From a checkpoint of a small mixture-of-experts model trained on Wikipedia.
Size: 8 layers, width 768, 191M parameters.
Experts: 16 experts in each of 8 layers, 672 ReLU neurons an expert, 2 picks a token.
Training: 960M tokens, 15882 steps.
Below are experts of layer 4 (counted from 0) of a mixture-of-experts language model. Rows are named router (the router's row for the expert), up (a neuron's input weights, with its number) and show model dimensions 672-719. Each number is 500 + 25 x the weight over its row's rms, rounded and kept within 0 to 999. Numbers have three digits each.
After each expert's rows: a language model's description of what the expert responds to; "mostly gets" lists some tokens that are sent to it at least half of the time. This comes from a sample of Wikipedia text that the model never trained on.

# expert 11
router:483500499470499500550460518505488524523509484505497445464526507509487516509519495474505487483515510530495488478524498455502511496498461479515504
up0:521501508491522478524513475499534504514528550519488504518523534534542494474550515489549520486505455547508505511444515463492537479469506545498523
up1:472496479490454516487513508527455479479482506512485535513519438502513455542474445456528529513504511482504510533519530504494477525491507482431510
Description: Prepositions and linking words after a noun or verb, such as of, by, for, with, as, including, plus colons after labels.
mostly gets: " by", " for", " as", " including", " with", " include"

# expert 13
router:499473501481531529530489527556476517532486489490491497467478495509497527499517528510487460511520500484503491438494436491491502497524452464534513
up0:528492469505462521511519503514549536516509500483525511498472456459482531513466512504455491517503517515482515428547506493521489478487498489493488
up1:486464480507447502467544519532514475496525522491503499464492474511500513475515531463550585479477491497500482505513511501453475485530489546523455
Description: Adjectives and nouns naming institutions, government or sports domains after the or a, such as public, political, football, University.
mostly gets: " football", " national", " military", " public", " political", " Republican"

# expert 5
router:498525532486515455507491459493485485496516523507528525489494502562537508496481498453490471505509489490498509473502453466512482499476452513529500
up0:549503484481504529488567506514500461505501476501499542517519526521423519534518512490530523496456513499511505508500541483487527479481537493529496
up1:505507478468498506521494491533506491506458497494543521549559503495547496498510471516474484532458505512521516490532499523533516498449470480485512
Description: Word-piece fragments inside or ending words, such as plural s, ed, er, ul, ure, plus measure nouns like minutes, times, half.
mostly gets: "year", " least", " minutes", " times", " part", " half"

# expert 2
router:508481494472495477509478493500469547509480506519498458496525501471521486475522486499492493535479571513490513501517457498521520479534470462498493
up0:518523485438498466492498464520470503521493489508495522494463516550549517484471488490481459491528515492492508502532481551492506500509444504530515
up1:504477453524468496481512545525472512549475483557465480505529491521511502514498442486476466516483544488520479508502489510478489539450497498524471
Description: Forms of be and have and modals after a subject, often in species descriptions, e.g. is found, are native, has been.
mostly gets: " is", " was", " are", " been", " has", " would"

# expert 12
router:480498449461491521486574508511522499458516490507514491496481501550456487510473498434477528514477517519514494507510459508498531488519499509488514
up0:519497512507492517492515498509518488481481484544505491441470485471539501516479494506491534510500490497469538494501476506488526493517480506502486
up1:474468465447520489518497475480506475452493469518507489518488471496504541474459492492548536508499472545475471508494473486496480484496484509518484
Description: Newlines ending lines, section-heading equals signs, table separators and infobox list dashes, e.g. ==Reception==, ---|---|, - Born.
mostly gets: "\n", "==", "===", "---|---|---|---|", " ==", "===="

# expert 0
router:513488531447531513561494549554466539482503487495512498506481495474497501505484496458466538465535466517509510500506486514485499496513481514521495
up0:557521490497476478507517494526483503476500478494501474457535519457489494479525494508439478498520504494537445513504463522530479458478494556474504
up1:489461531559495512483465514544489495519503493493493522495507540535515497450531515522484529515506555493485469512501475503478479507525490532497482
Description: First pieces of names and words, mostly non-English or transliterated, plus raw bytes of Greek, Japanese and other scripts, e.g. Ka, Al, Li.
mostly gets: " Al", " Ka", " Ru", " Jon", " Pe", " Sha"

# expert 10
router:507506526491480500565486497500459496507502499483482499454464475566555454519538462440477524549532533498520503481508471468506530495516484479517518
up0:529485524499508510437521538505496464477573501484537516466550513537513495554535478546519504460507495475485494527484501483466509506527507524478490
up1:568488502512479460525516504511482470524495458532498510486524533485483500449514511497513481481548489496519464501548500515489483519468476488516480
Description: Participles and abstract nouns, often after was or the, e.g. adopted, constructed, used, development, research, plus many commas.
mostly gets: " use", " used", " building", " published", " development", " control"

# expert 1
router:511527521472492516544458546501487510532493477492522514538518496511474507469495480448485489541452513467548524503546437513508503506458467463541486
up0:500493517551471530561468470488534473492513455523500501520459493489461491491483471503519459506480550522483502484545543453504491484500484519553471
up1:526476512508488475543508508574465489476521538558507556484493480493534490503508484485539501475461528507507530520473488447513526492533492479475467
Description: Articles, possessives and conjunctions in running prose, such as the, The, his, its, and, or, plus list-item hyphens.
mostly gets: " the", " The", "The", " his", " and", " its"

# expert 14
router:519494492486515515525489503489472495455492450507528478499496522578512490481487481505488477501531490503494494482486493426469499515480488492527503
up0:483516496442491539515534450514489532474530519550478508523469501516511506473490475471483508495493507530486551502464470465513483526473488493478482
up1:488492499520510464521518520522481522484441447551498468478464501489481457491513482481546486491517480523484472481519495480511503517521507509484528
Description: Later pieces and endings of surnames and places, and common names, e.g. -son, -ville, -ley, Johnson, London, Korea.
mostly gets: " Johnson", "ville", " London", " Thomas", "ley", " York"

# expert 4
router:497472507519460522525473497532488480494512532476507517491467516547520504458486499506460503490489463484467490515453444519460483498517488470481466
up0:497463502508477587512510495502506458455475508493475511468520495507509562459460537523501458487530490495466546500508494485480509478531520536465528
up1:521520501487482493495509519536460452466510482521528491484506505503532482493521487511522470455477567474500520501500473485531522500518524515514461
Description: Periods, closing parentheses, semicolons and line breaks ending sentences, plus clause-linking words like but, who, which, where.
mostly gets: " but", " who", " that", " which", ")", "."

# expert 6
router:493530482473522477480543524509509523488495497492509501465480465456484499534509492498451496466504479515500472519511459474482513516484482524498476
up0:443501509488517471451538496480506465480531496481474522501489523503510489533468483465507492485505479502488541506493456533465547536556510491473503
up1:508497467481500524504491500487489506525490448475537468500473489503501514489428494552508493507499521497531537483494521491519505458486499480502513
Description: Prepositions and openers like in, during, following, at, and opening brackets or quotes, frequent in sports and political biographies.
mostly gets: " (", " \"", " In", "In", " during", " in"

# expert 9
router:524512500487507524552468469511459544513514505496539514521504510506482480498510461485487515516484478503507508532520462490445543489504447451516515
up0:528500461485502510497502530508504490522490515525479532522483492471510473531477535472563523479508520499541507495521513506480506560509501507507443
up1:513495505475491521510494517452494540495526515521480506501524507533527495472530467482519505497496546542549476476498540504477553504506475537528510
Description: Years, day numbers and month names in dates, such as 1914, 19 October, May, plus other numbers in lists and tables.
mostly gets: " October", " 15", " September", " March", " February", " December"